From a checkpoint of a small mixture-of-experts model trained on Wikipedia.
Size: 8 layers, width 384, vocabulary 16384.
Training: a variant of Muon for the experts, 400M tokens, 6109 steps.
Below are experts of layer 5 (counted from 0) of a mixture-of-experts language model. Rows are named router (the router's row for the expert) and show model dimensions 288-383. Each number is 128 + 32 x the weight over its row's rms, rounded and kept within 0 to 255. Numbers have three digits each.
After each expert's rows: "comes after" lists some tokens at least twice as common just before its tokens as in all text. This comes from a sample of Wikipedia text that the model never trained on. Tokens count by the router's weight.

# expert 12
router:132111117151134089112121108152156134153154126121163116112085167123127160186146107153155125142151054073137184147121154129120115134152111106092204162115104116115135124143087101086156151158115149101105076128139165164099126124100177199215109135079153142068162140082126134132139096119129102149
comes after: " the", " of", " in", " New", " United", ":"

# expert 0
router:090101149113175068126090104157111139184120091102145103088074162118122120158121134191162088134128055101136112070081160124137149132137025134143162136080126107111136141195076182123111159146146149085100100138171196184134110163171135175160088079117121135083083164116118143125152156105151134141
comes after: " of", " in", " to", " for", " on", " at"

# expert 6
router:076123094166144131151116128130111116204155121137139135098145121137118076146164081149166105131180109086168101141082121138110063121101071139110120181115093086098166210150098178134158158105115205093123084089153186147117062140142135191131124135117119099126124150136096110124183156096128142144
comes after: "–", ".", " (", " 6", "18", " 1"

# expert 9
router:106190119192157101136067110133102137185157078145067128103079145194122094128104101125117151104142103119155161123123119166140093117124069117094102155076087081108105197125108165123140197115159171124081125113103132155101181166123158144120060085100101100102156114128154107144183161134127129173
comes after: " |", ";", "|", ":", " Born", "N"

# expert 14
router:083075059121148126117085113089111125184186104154151123127110120158107126130117113172133098134116074075132169155057122104089107168156083136134123164106118100086117145184083140107150171160114133139092086112124185176131128121165126191210090095118116142127151118109123155151144136121089095164
comes after: " the", " a", " his", "'s", " The", " and"

# expert 4
router:031151108128138108175120102145076123181159124124122132114101121118097106118145157160170091148122105068162105136087138122125090158134084122115139177106110114067105154189104139120139153139131172083165146167123161140110137151171149179171140137093144110104096131141117097106202121127099106167
comes after: "\n", ".", " |", "==", ")", " ="

# expert 8
router:096102151146160109150115094127108132135121085121064084078135137122093093110083111175130126203126127075136136147085167141134092177160091150121182175067176105084130171151102139102146152196158181097139099094112160150155164133137172175170070073127119077085121094086099130117144153158143096145
comes after: "-", "|", " |", "==", ";", " Best"

# expert 10
router:089090093108110123166115084087060110190163135161119152115087148110094097158157097133136107157148129080122093142133147144134109120116088105156122159132152105091152190126112148084172138143147121091147132110113182178182173189151112142172096096089094129128165139117134115078158108120148160135
comes after: " |", " de", "|", " ", "o", "="